Weights of a small mixture-of-experts language model, trained from scratch on English Wikipedia: a sigmoid router, a variant of SOAP for the experts.
Below are experts of layer 4 (counted from 0) of a mixture-of-experts language model. Rows are named router (the router's row for the expert) and show model dimensions 192-255. Each number is 128 + 32 x the weight over its row's rms, rounded and kept within 0 to 255.
After each expert's rows: "gets" lists some tokens that make up at least twice as much of what it gets as of all text; "comes after" lists some tokens at least twice as common just before its tokens as in all text. This comes from a sample of Wikipedia text that the model never trained on. Tokens count by the router's weight.

# expert 30
router [ 72 146 156  71 104 151  73 144 100 206 146 107 106 108 111 136 177 142 164 103 113 189 159  96 128 105 108 122 145 141 210 136 131 150 115 133 113 155  89 136  97 148 138 163  49  82 160 151 152  85 139 133 155 134 104 152 163 150  94 141 173  83  86 178]
gets: "==", "3", " one", " two", "5", " all"
comes after: " ", "\n", ".", " a", " was", " with"

# expert 5
router [ 92 164  61  83 105 211 151 154 117 139 154 109 155 120  67 103 129 156 193 140 137 194 118 139 113 128 104  69  67 181 130 120 109 159 107 157 132 137  64 100 103 105 111 108  75 119 114 127 124 154 109 154 110  90 113 145 166 104  79 134  90  88  77 122]
gets: " to", " ", ",", "–", ".", "%"
comes after: " |", "|", " due", "7", "4", "able"

# expert 19
router [152 109  96 144 112 144 166  74 126 129 100 142 132 136  99 108 138 140 114  54 143 161 148 160 120 101 108 166 127 127 150 164 142 158 168 122 132 109  96 109 100 182 163 103 134 131  51 157 174 182 170 122 141 114 148 187 140 158 119  96 163 142  83 116]
gets: " |", " for", " with", " at", " in", " to"
comes after: "s", "\"", ")", "ed", "e", "ing"

# expert 171
router [138 147 179 106 107 166  74 119  75 223 162 107 115 119 105 106 120  96 130  63  90 150 140  74  96 120 116 170 149  89 122 138  85 117 169 118  72 130 112 209 124  95 120 164 105 106 108 145 127 113 150 155 143 133 122 156 173  98 136 154 142  50 137  87]
gets: " and", " he", " He", " It", " but", " it"
comes after: ".", ",", " and", " that", " but", " where"

# expert 153
router [ 92 152  45  90  89 209 162 135 122 147 138 104 159 118  77  87 134 141 182 144 153 192  93 146 104 140 103  73  58 168 133 110 101 163 120 151 143 145  63  95 106  96 110 122  68 121 121 130 114 133 115 153 111  82  95 140 164 100  94 130  91  96  84 120]
gets: "7", "8", "0", " a", "9", "6"
comes after: "1", "2", "9", " in", "\"", " B"

# expert 207
router [ 79  97 145 101 108 174 156 143 119 132 109 138 105 142 155 151 149 131 123 141 144 196  73 134 134 107  85 135 101 163 149 103  95 158 129 153 107 105 111 152 159 115 145  94 132 142 174 139 153 117 146 141  81 116  97 144 192  94 132 112 146  84 110 140]
gets: "-", " (", " =", "===", "=", ":"
comes after: "\n", "==", "-", "=", " is", "See"

# expert 197
router [111 147 105 152 114 178 111  98  92 173 127 143 110 159 123 128 160 183 162  55 177 137 116 119 136 151 135 137 163  98 189  74 127 139  82 134 124 133  79  98 136  78 163 119 101 108 130 167 127 165 128  87  84  59 121 142 136 159 106 121 138  97 132 117]
gets: "-", "7", "8", "6", "5", "9"
comes after: " G", "-", "9", " T", "0", "3"

# expert 103
router [ 73 162  70  71 101 197 159 133 103 149 139 113 138  97  89 111 130 131 182 137 154 169 104 151  99 139  96  71  99 178 128 134 104 184 111 143 134 129  62 112 102  87 117 118  94 128 104 155 154 151 125 153 109  63 122 139 165 111  81 131  88  72  96 110]
gets: " ", "s", "ian", " Pa", " York", "ia"
comes after: " |", "|", ",", " in", "2", " New"

# expert 209
router [ 75  86 152 100  52 161 140 160  60 163  76 117 147 143 122 145 167  88  91 129 121 147 123 136 134 104  88 111 125 176  96 180 122 147 128 163 130 110  93 177 115 127 135 124 114 136  92 116 134 123 138 154 134 114 130  86 175 108 155  82 107  85 103 108]
gets: " (", " was", "\n", " is", ")", " a"
comes after: " =", "=", "\n", ")", " is", "\""

# expert 212
router [ 83 143  66  68  91 191 121 167 116 152 155  97 164 136  71 107 142 136 174 122 150 192 104 149 112 149 118  54  76 203 133 111 115 161 110 147 134 141  78  95  98  93  94 126  66 131 107 140 122 156 118 160 145  95  78 145 162 105  91 131  77 101  93 138]
gets: "s", "9", "8", "0", "1", "-"
comes after: "1", " World", "---|---|---|---|", " War", " experience", " allow"

# expert 134
router [120 127 117 162  61 130 125  63 103 169 134 161  84  79  94 176 165 176  76  90  93 118 116 153 115  98 120 165 190 156 186 129 126 159 157 136  88 153  97 133 112  94 103 140  90 118  61 164 146 125 137 113 141 123 143 109 114  89 157 104 103 132 117 102]
gets: " a", " an", " A", " American", "ian", " ="
comes after: ",", " is", "),", " of", " was", " with"

# expert 106
router [108 143 112  83  87 178 135 157 102 126 148 104 139 134  68 128 116 160 136 136 158 158  86 148 104 140  90  75  82 179 145 106  77 191 130 118 133 150  72  94 132 117 132 108  65 131 128 141 128 142 107 171 129  94 111 155 164  79  74 121  94 114  99 119]
gets: "\n", "9", ".", "8", " later", " such"
comes after: " |", "9", ")", "8", "---|---|---|---|", " from"

# expert 93
router [141 113 168 112 135 124 139  80 106 133 115 133 100  59 110 119 138 119 150  96 128 147 133 106  81 113  93 116 143 138 149 160  88  98 112  79 117  95  83 151 100 163 165 139 118 103 116 117 101 122 143 173 157 148 121  98 171 115 100 120 147  85 111 144]
gets: " and", " by", " on", " with", " to", " in"
comes after: "ed", ",", "\"", "d", " made", " based"

# expert 112
router [142 172 132 139  37 164  80 105 120 169 126 130  89 107  76 113 183 123 101  66 157 146 153 144  73  99 126  86 122 119 157  95 123 149 187 116  76 153 106  97 156 111 116 105  55 130 145 153 118 150 110 126 121  53 130 199 194 102  77 131 114  76 134 123]
gets: " |", " the", " University", " School", " at", " College"
comes after: " at", "6", "5", "4", "7", "3"

# expert 29
router [ 82 157  73  95  98 225 159 133 113 154 140 114 145 109  57  96 133 170 180 132 158 175 104 156 113 136  92  53  62 184 124 107 137 143 119 153 131 142  81 108 101  93  98 116  81 123 128 125 138 143 110 169 116  84 115 140 160 113  87 140  94  88 107 119]
gets: ".", " |", ",", "–", "9", " to"
comes after: "1", "0", "5", "8", "4", "3"

# expert 165
router [150 159 152 117  82 171 106  69  85 161 135 104  69 110  55 122 178 111 133 137 167 123 185 110 130  95 153 131 169 125 165 102  86 113 152 138  86 129  86 158  85 134 119 124  84 102 138 122 160 133 155 190 150 128 154 122 158 117 165 156 175 131  80 116]
gets: " a", " with", " an", " one", " A", " No"
comes after: ",", " with", ".", " that", " such", " for"

# expert 60
router [ 91 154  44  99  99 198 152 147 104 144 150 100 148 115  68 109 134 152 168 131 166 184  98 147 114 134 112  63  61 193 129 121 120 165 113 156 141 140  84 101 105 102  95 128  76 129 120 124 128 141 120 166 127  83  90 146 166 113  85 127  89  88 100 126]
gets: "1", "0", "2", "3", " it", "9"
comes after: " ", "0", "9", "6", "5", "°"

# expert 109
router [100 169  59 117 115 213 163 152 115 133 164  82 164 107  54 101 128 140 196 127 157 180 111 124 120 124 109  71  92 183 128 133 102 145 130 131 116 153  94 112 115 103 102 135  82 123 130 138 151 126 106 169 107  69 109 156 154 113  90 151 103  82 106 146]
gets: " ", ")", "2", "1", "3", "4"
comes after: ",", "2", "1", "4", ":", "7"

# expert 98
router [ 89 123 122  80  68 118 120 183 146 177  87 125 133  43  79 148 171 185 115  95 185 147 145 111 147  95  89  95 127 141 209 123  95 163 126 102 110 194  71  96 126 106 130 103 116 156  71  74 117  97 149 193 163 112  90 130 136 112 155 152 103 129 105 104]
gets: " other", " first", " two", " this", " new", " of"
comes after: " the", " a", " of", " his", " in", " one"

# expert 11
router [101 138 166  99  78 131 141 102  66 210 137 148 139 107 120 149 123  78 101 114 174 188 123 139  84 127  84 129 167 161 127 133 141 180 107 187  63 145 117 137  98 153 112 101 133 145  65 179 146 123  87 130 101 109 173 132 157 110 128  89 191  76  79 155]
gets: " the", " The", "The", " their", " its", " his"
comes after: " of", " in", " to", " for", " on", " at"

# expert 16
router [126 119 136  89  74 143 150  83 108 175 128 118 148  84  95 121  98  97 121  86 180 179 119 111  99  96 109 116 161 144 173 104 157 145  98 199  59 139 109 133  92 150  89 115 140 164  94 152 155 129 138 180 129 110 153 130 155 124 102  78 172  97  88 167]
gets: " the", " a", " his", " The", " an", " its"
comes after: " of", " in", " to", " on", " for", " at"

# expert 72
router [104 190 125  81  61 170 138  74  89 193  86  72 106  87  93 157 119 138 154 114 146 162 128 130 150 121 114  94 108 118 193 142 103 135 120 106 111 117 131  96 114 186 100 114  82 126 111 100 115 129 139 148 102  72  88 105 161 105 120 164 143 132  77  88]
gets: "s", " |", ",", "4", ")", "6"
comes after: "0", "1", "2", "5", "6", "3"

# expert 181
router [ 93 149  79  77 115 206 149 153 124 148 148  88 149 122  83 121 128 145 180 130 161 181 108 162  96 139 108  65  60 167 124 136 114 152 104 149 134 148  73 103 112 113 121 112  68 125 119 139 146 140 123 177 110  75  95 142 174 106  88 144  82  91  85 135]
gets: " \"", " the", "s", " (", "es", " December"
comes after: " for", " of", " in", " with", " to", " on"

# expert 167
router [ 60 153 137 102  97 145 160 109 129 136  83 150 121 113 145 162 143  63 142 135 128 189 129 109 105 127 105 144 171 172 193 142 119 106 127 129  79  74 138 108 142 181 120  76 139 107 125  97 170  97 113 143 140 116 167 136 162 130 105 138 214  98  85 149]
gets: "|", "-", " |", "==", "===", ";"
comes after: "\n", "==", "===", " Party", " Team", " Candidate"

# expert 87
router [ 90 115 139  55  64 132 149 124  92 136 112  97 170 112 154 170 150 109 114  97 128 181 118 136 125  98 104 148 101 209 115 164  93 153 122 194  84 106 122 126 113 153 133 135 155  94  96 148 146 154 167 159 113 141 151 102 194 132 123 152 107 132 116  85]
gets: "\n", " (", " is", "born", ")", " was"
comes after: " (", "\n", " =", "born", "9", ")"

# expert 120
router [102 144  42  70 119 200 166 152 130 153 167 105 147 125  82 104 129 142 170 139 162 186 106 135 108 128 100  59  69 172 134 113 106 173 111 158 137 142  67 106 122 114 110 130  81 126 117 144 149 155 129 181 100  91 110 133 169 112  90 121  83  91  90 116]
gets: "9", "0", " on", "s", " their", " that"
comes after: "1", "2", " based", " United", " that", " known"

# expert 63
router [143 154 110 185 112 139 168 107  75 192 120 153 139  57 157 109 163 125 170  87 164 131 135  81 122  67  71 120  72 125 191 145 106 125 149 135  72 118  87 147 111 156 141 132  69 171 145 120 129 152 130 153  98 134 121 149 134 119  97 169 124 107 133 118]
gets: " ", " —", " Siege", " pro", "เ", "±"
comes after: " |", " ", "|", ";", ":", " a"

# expert 162
router [ 97 170  68  79  92 200 161 141  97 132 140  81 154 116  64 102 138 149 157 138 125 185 112 146 108 122  94  51  60 193 132 120  85 161 101 144 131 139  67  95 126 112 105 114  81 121 120 141 136 141 121 163 118  77 103 138 174  95  87 127  86  98  86 130]
gets: " ", "2", "es", ")", "t", "e"
comes after: " |", " in", " the", " of", " on", " ("

# expert 146
router [ 91 152 156  93  79 123 139  87  87 227 105 161 140  66 138 151 124  95 123 144 144 145 131 159  55 106 102 128 177 152 133 141 145 163 117 171  80  94 102 168 101 143 113 101  97 125  83 156 153 129 126 112 152 133 144 139 154  86 117 123 149  79  79 126]
gets: " the", " The", "The", "the", " It", " This"
comes after: " of", " in", ".", " to", " at", " on"

# expert 69
router [135 192 167 119 135 135 124 118  96 205 141 160 106  97 118 122 127 148 173  79 117 206 140  64  85  63  75 157 173 119 162 149 110  84 135 146 101 119 133 155 100 120 132 160 121 128 123 117 180 101 168 185 130 114  79 150 200 136  66 185 203 119  85 125]
gets: "\n", " The", " In", " He", " It", "In"
comes after: ".", "\n", ").", "\".", ".\"", "=="

# expert 156
router [ 93 163  64  89  93 208 153 153 127 144 144 116 150 104  53  94 145 136 192 144 126 172  92 124 103 132 119  44  65 183 144 129 112 168 104 150 129 137  74 113 106 111 101 138  89 146 101 134 140 159 116 155 126  92 104 140 168 102  95 117  94  97 111 118]
gets: "5", "9", "ed", "7", "8", "0"
comes after: "1", "9", "0", "2", "8", "7"

# expert 249
router [110 149 113  95  71 122 152 118  90 139  85 139 127  74  93 147 146 146 135  68  60 191 134 126 110 145 114 115 160 195 149 158 144 156 177 159  76  86 137  46 146 156 132 150 122 104 124 142 130 136 141 137 114  73 140 120 190 121 121 137 109 101 141 133]
gets: " He", " he", " |", ")", " was", "born"
comes after: "\n", ",", ".", " He", ")", " he"

# expert 50
router [169 152 104  82  34 131 120  98  98 124 110 102  99  61 102 123 162 106 121  61 188 149  83 147 127  93 109 116 139 151 165 151 121 104 156 101 118 101 141 136 108 166 100 105  98 134 152 107 105 129 130 128  81 108 126 118 185 128 184 133  98 165  71 128]
gets: " ", " |", "|", " +", " hold", " Swing"
comes after: " |", "4", ";", "3", "5", "6"

# expert 155
router [ 73 129 105 123  79 166 187 133  83 181 128 156 126 162  92 182 114 172 155 126 194 167  81 123 138 111  79 114 110 154 198  96 135  63 116 178  90 151 122  98 120 136 148 121 131 143 131 102 137 150  96 169 103  96 110 153 173 126  92  90 131 110 104 147]
gets: "\n", "==", " ==", "–", " Born", " by"
comes after: "-", "\n", "|", " •", ":", "Personal"

# expert 144
router [ 87 164  57  97 111 203 147 142 116 138 152  89 163 114  66  99 134 146 183 132 163 188 115 142 106 119 113  66  73 185 127 113 110 159 131 157 146 149  67 109 113  82 103 117  62 128 130 142 142 166 122 166 109  82  95 157 167 125  84 125  97  96 104 125]
gets: "2", "1", " a", "5", "3", "0"
comes after: " ", "1", "–", "5", "8", "4"

# expert 32
router [113 167 155 132  93 121 153 125 100 174 114 115 143  99 183 119 137 134 149 136 134 189  94 143 111  47  69 122 100 158 129 185  78 173 160 120  56  78  86 120 123 114 155 138  52  82 151  83 175 153 169 138 164 119 109 164 159 110  94 163 113  89  86 158]
gets: "|", "-", " (", "born", "The", "the"
comes after: " (", " \"", "\n", "|", "'", "("

# expert 117
router [ 90 132  98 107  78 137 176 140 137 162 109 107 106 113 123 177 168  92 100 104 109 138 127 129 109  89  76 130 120 177 149 142 133 122 174 123 136 141 133 166  78 116 147 154  97  98  86 140 132 174 128 152 199 101 146 135 145  87 126 101 140 124 135 142]
gets: " and", ",", " |", " or", " &", ";"
comes after: ",", "s", ")", "'", "i", " well"

# expert 199
router [122 114 118  58  77 142 146 142 102 136  95 106 164 136 105 200 154 104 118  81 120 171 135 130 105 118 107 146 136 188 158 156 138 162 112 174  94  58 134  99 123 154 116 141 117 114 104 114 145 123 167 168 102 115 129 102 207 133 128 126 129 115  95 129]
gets: "\n", ")", " is", " a", "born", " ("
comes after: "\n", " =", " is", " a", ")", "born"

# expert 126
router [ 23 141  84  67 119 195 121 144 101 172 122 132 140 110  77  86 134 197 156 113 169 234 133 148 122 122  88  90  88 167 165 102  83 158 133 197 125 175 116  94  91 105 111 105 112 107 109 159 187 151 115 134 132  92 120 141 131 106 115 124 130 115 128 116]
gets: "2", "3", "4", "5", "6", "7"
comes after: " ", "-", "–", "1", " a", " his"

# expert 65
router [ 87 132 117 123  66 167 188 148  92 170 127 153 136 144 102 176 117 165 135 117 167 175  77 122 129 115  68 120 128 144 197  98 124  70 116 176 112 117 129  93 147 139 173 120 103 133 139  82 146 148 122 152 116  88 120 170 153 145 108  75 134 116 131 173]
gets: "==", "\n", ":", " ==", " by", "|"
comes after: "-", "\n", "|", ":", "Personal", "ed"

# expert 48
router [ 85 159  72  99 101 191 145 140 118 150 156 119 155 105  81  96 123 142 183 134 155 165 107 125 105 124  94  68  57 195 125 122  96 173 107 155 141 137  52 111  81  92 106 117  69 137 107 137 145 160 114 160 148 100 122 154 168 119  81 120 123 102  88 124]
gets: "9", "0", "1", "7", "5", "6"
comes after: "1", "0", " ", "9", " in", " was"

# expert 94
router [ 92 149  74  99  99 196 161 137  88 190 123 108 155 153  75 136 157 143 164 142 154 193 111 131 115 117 101 131 116 167 144 157 145 126 128 173 138 140  98 124  93 111 108 148  77 122  85 128 147 166  95 150 123  82  98 123 171 141  90 120 118  87 101 138]
gets: " ", " a", " an", "ments", " award", " awards"
comes after: " |", "0", ";", " and", "9", " to"

# expert 70
router [109 169 125  80 129 130 117  84  95 146 135 123 203 154 129 144 154 132 128  97  98 185 129  76  89 139  72 156 119 129 179 168 108 126  92 195  77 154 105 112 121 108 135 104 148 115 142 124 173 144 110 188 156 103 123 113 168 157 149 119 158 143  92 159]
gets: " ", ",", "n", " a", "t", " well"
comes after: " as", " In", "S", "In", "|", " in"

# expert 89
router [101  94 118 132  89 216 126 122  80 171  97  77 167 100 126 131 158 140 144 106 161 167 117 148 115 149  94  83  69 151 140  87 102 144  90 175 103 177  82 154 103  97 115 114  66 131 121 152 123 144 134 157  69 111 109 152 177 152  64 119 146  83  96 143]
gets: "\n", " was", ").", "====", "z", " were"
comes after: " |", ".", ")", "==", " ==", "---|---|---|---|"

# expert 148
router [ 82 165  55  81  95 193 163 128 110 140 158  91 169  92  77 109 143 141 205 129 123 179 111 146 115 132 100  64  83 175 131  93 107 174 111 146 136 137  88 101 113 108 117 115  64 108 123 148 129 158 111 166 119  74 103 122 161 122 106 108  93  90  64 134]
gets: " ", " re", " so", "a", "man", "so"
comes after: " |", " in", ",", " the", ":", " September"

# expert 46
router [145 153 108 134  97 152 142 118  59 155 150 137 120  80  54 118 139 125 146 130 175 165 141 100  91  85 133 110 120 121 155  97 144 133 166 136  88 178 102 117 152 150 127 116  82 125 143 121 131 174 118 180 156  58  89 107 163 108  50 157 140  70 109  91]
gets: " |", ")", "%", " (", "″", "N"
comes after: "0", "5", "1", "3", "4", "7"

# expert 26
router [100 156  62  76 109 209 146 157 113 143 155 108 131 114  61  84 137 145 177 145 150 181  99 150 108 128 113  58  55 192 135 109 107 179 122 146 144 141  77 100  94  97 116 124  82 125 117 147 132 156 127 154 126  72  95 149 168  95 100 124  96  96  97 112]
gets: " the", "1", "s", "-", "|", "7"
comes after: "1", "2", " in", "'", "0", "7"

# expert 125
router [ 87 137 151  94 100 131 133 143 145 109 104  87 139 110 125  62  83 135 107 125 139 162 115 147 148 121 100 136 104 112 168 124 101 150 173 128  86 121 127 126 106 159 120 125 102  76  68 150 195 138 113 116  89  72 145 165 205  65 110 160 155 126 131 171]
gets: " and", "/", " or", "–", " /", " who"
comes after: ",", "s", "9", "i", "),", "a"

# expert 41
router [ 89 156  65  77  99 205 145 145 119 150 146 103 160 110  89  99 128 136 184 122 159 179 114 162 114 132 114  62  67 178 131 128 105 166 107 143 139 142  78 114 110  92  98 109  89 130 129 123 126 137 120 167 106  87 112 147 164 103  86 114  95  84  93 119]
gets: "2", "0", "1", "s", "al", "in"
comes after: " ", "2", "–", "/", " test", " found"

# expert 233
router [ 86 154  64  98  94 188 162 136 118 147 149  95 156 110  86  91 129 152 194 142 146 185  89 136 109 134 108  45  59 182 134 120 104 167 103 155 138 159  77  98 115 110  93 111  77 135 127 155 127 148 116 156 134 101  95 145 161 112  80 129  93  80  94 110]
gets: "\n", "7", "ing", "5", "8", "ation"
comes after: " |", "9", "8", " to", " a", " by"

# expert 33
router [111 184 148 123 113 112 114 129 104 221 116 133 111  94  74 128 127 138 168  91 102 194 124  98  98  64 106 149 157 115 160 157 139 108 120 133  86 136 109 113 113 137 125 144 108 102 137 107 180 120 174 170  97  86 110 178 195 102 111 169 176 133 133 120]
gets: "\n", " The", " In", " He", "The", "In"
comes after: ".", "\n", ").", "\".", ".\"", " However"

# expert 61
router [ 96 147 110 140 112 164 151 132 108 144 112 107 105 125 166 147 162  98 110  52  78 119 100 100 151 134 135 128 138 190 159 138 118 148 156 109  97 147 106 196 125 146 127  91  73 110 140 128 122 195 129 136 145  98 140 141 198  75 116 124 176 159 123 150]
gets: " a", " the", " an", " also", " was", " not"
comes after: " was", " is", " as", " were", " are", " be"

# expert 62
router [118 128 102 125 140 162 134 130 100 160 123 126  81 151 144 153 156  96 138 109  80 107 114  87 122  70 115 142 127 203 142 141  95 161 145  89  81 101  86 214 155 153 164  80  78 139 169 129 120 165 132 136 132 142 141 155 196  75 121 137 171 108 101 130]
gets: " a", "ed", " the", " an", " also", " not"
comes after: " was", " is", " were", " be", " are", " been"

# expert 172
router [107 159 121 122 103 148 120  77 133 196 151 121 125  91  54 172 153 101 154 144 131 117 148 162 103 122  89 166 143 102 129 153 119 121 117 120  44 118 110 129  89  85 141 113  54 173  93 143 163 128 142 170 138 129 120  91 152  96 162 162 125  97  86 129]
gets: ",", " and", " he", " which", "),", " a"
comes after: ",", "),", ")", "\",", " including", " United"

# expert 230
router [104 127 136 122 112 155 118 108  93 121 117  97  79  78 179 137 201 130 113  48 100 179 153  94  97 137 133  95 144 140 126 115 153 174 160 135 128 128 114 124 140 123 120 132 115 137 178 128 195 170 142 197 122  81 135 140 149 104 106 216 175  98  95  99]
gets: "-", " of", ":", ")", "9", "|"
comes after: "\n", ":", " Born", "born", " born", "9"

# expert 31
router [111  88 129 155 130 128 119 159 130 119 146  76 134 168 146 112 183 144 118 122  88 201 152 128 146 119  73 188 167 122 103 165 125 174 164 122  79 141 145 152 148 100 172 150  95 117  81  96 187 121 161 161 135  64 133 134 160 151 119 114 160 107  43 134]
gets: " |", ";", ");", "---|---|---|---|", " designer", " x"
comes after: ")", "0", "%", "\"", "3", " —"

# expert 37
router [ 79 161  56  84 101 212 144 159 115 152 146  98 165 125  91 105 133 153 180 132 146 181 109 150  94 126 104  53  68 187 130 134 103 171 116 163 152 130  73 100  92  93 118 124  80 112 118 140 144 140 115 158 135  88 100 143 165 116  93 126  74  88  99 118]
gets: "0", "-", "on", " November", " U", " December"
comes after: "2", "0", "3", "9", "4", "5"

# expert 219
router [ 85 142 126  82 133 159 124  81  54 141  82 105  90 122 172 126 145 120  88  83 139 183 128 127 104  79  68 176 145 180 117 158  44 128 151  97  63 127 109 162 123  88 120 156  97 144 169 144 146 159 112 155 149 118 149 158 138  87 142 101 158  83  92 159]
gets: ".", "|", " A", " \"", " I", "'"
comes after: " \"", "'", " it", ":", "|", " that"

# expert 122
router [ 86 152  45  65  85 193 133 112  93 165 102  94 148 129  64 122 143 174 164 113 172 228 121 127 111 121 108  89  85 202 143 131 114 109 115 172 131 142  94  99 115 100 108  90  98 137 115 164 151 155 128 162 116 102  72 153 148 108  86 119 121 115 101 119]
gets: "\n", "1", "2", " ", ".", "-"
comes after: " ", "–", "3", ")", "===", "===="

# expert 88
router [ 91 176  98  59 125 140 155 110  76 181 147 111 149 106  48 145 184 126 150  89 131 153 111 105 131 132  82 136 129 109 139 119  91 144 126 159 128 144 141 185 104 111 126  92 147 109 108 110 148 163 155 111 123  89 170 150 179 101 150 145 210  62 155  75]
gets: " and", ",", " the", " a", " as", " other"
comes after: " and", " or", " but", " /", " &", " +"

# expert 140
router [ 64 183 132 104 104 153  99  73  80 185 114 158 150 126 124 125 154 118 128  93 116 126 136 127 132  99  74 131  95 130  80 172 136  99 131 140 104 130 105 120 110 167 119 146 101  92 136  78 120  95 118  94  87  83 139 164 131 128 101 124 169 117 133 143]
gets: " was", " is", " were", " are", " has", " had"
comes after: " he", " He", " It", " which", "s", " it"

# expert 179
router [100 174 145  69  94 121 178 135 136 171  79 143 125 118  90 180 158 128 135 122 141 193 111 135 128 101 103 110 141 158 161 128 107 119 148 113  72 116  48  96 135 137 106 122 107 100 113 101 183 105 193 149 138 138 111 149 198 112 110 148 177 140 101 157]
gets: "|", "-", "==", "The", "In", "="
comes after: "\n", "==", "===", "|", " \"", "===="

# expert 150
router [ 98 114 100 136  65 173 195 150  87 154 115 154 136 157 100 192 138 162 126 125 175 169 101 140 145  93  87 108 130 150 183 117 132  81 114 173 122 148 115  95 118 130 131 107  87 155 155 108 137 174 122 160 102 106 110 177 147 121 120 103 132 102 101 143]
gets: "\n", ":", "|", "-", " ==", "=="
comes after: "-", "\n", "|", ":", " •", "Personal"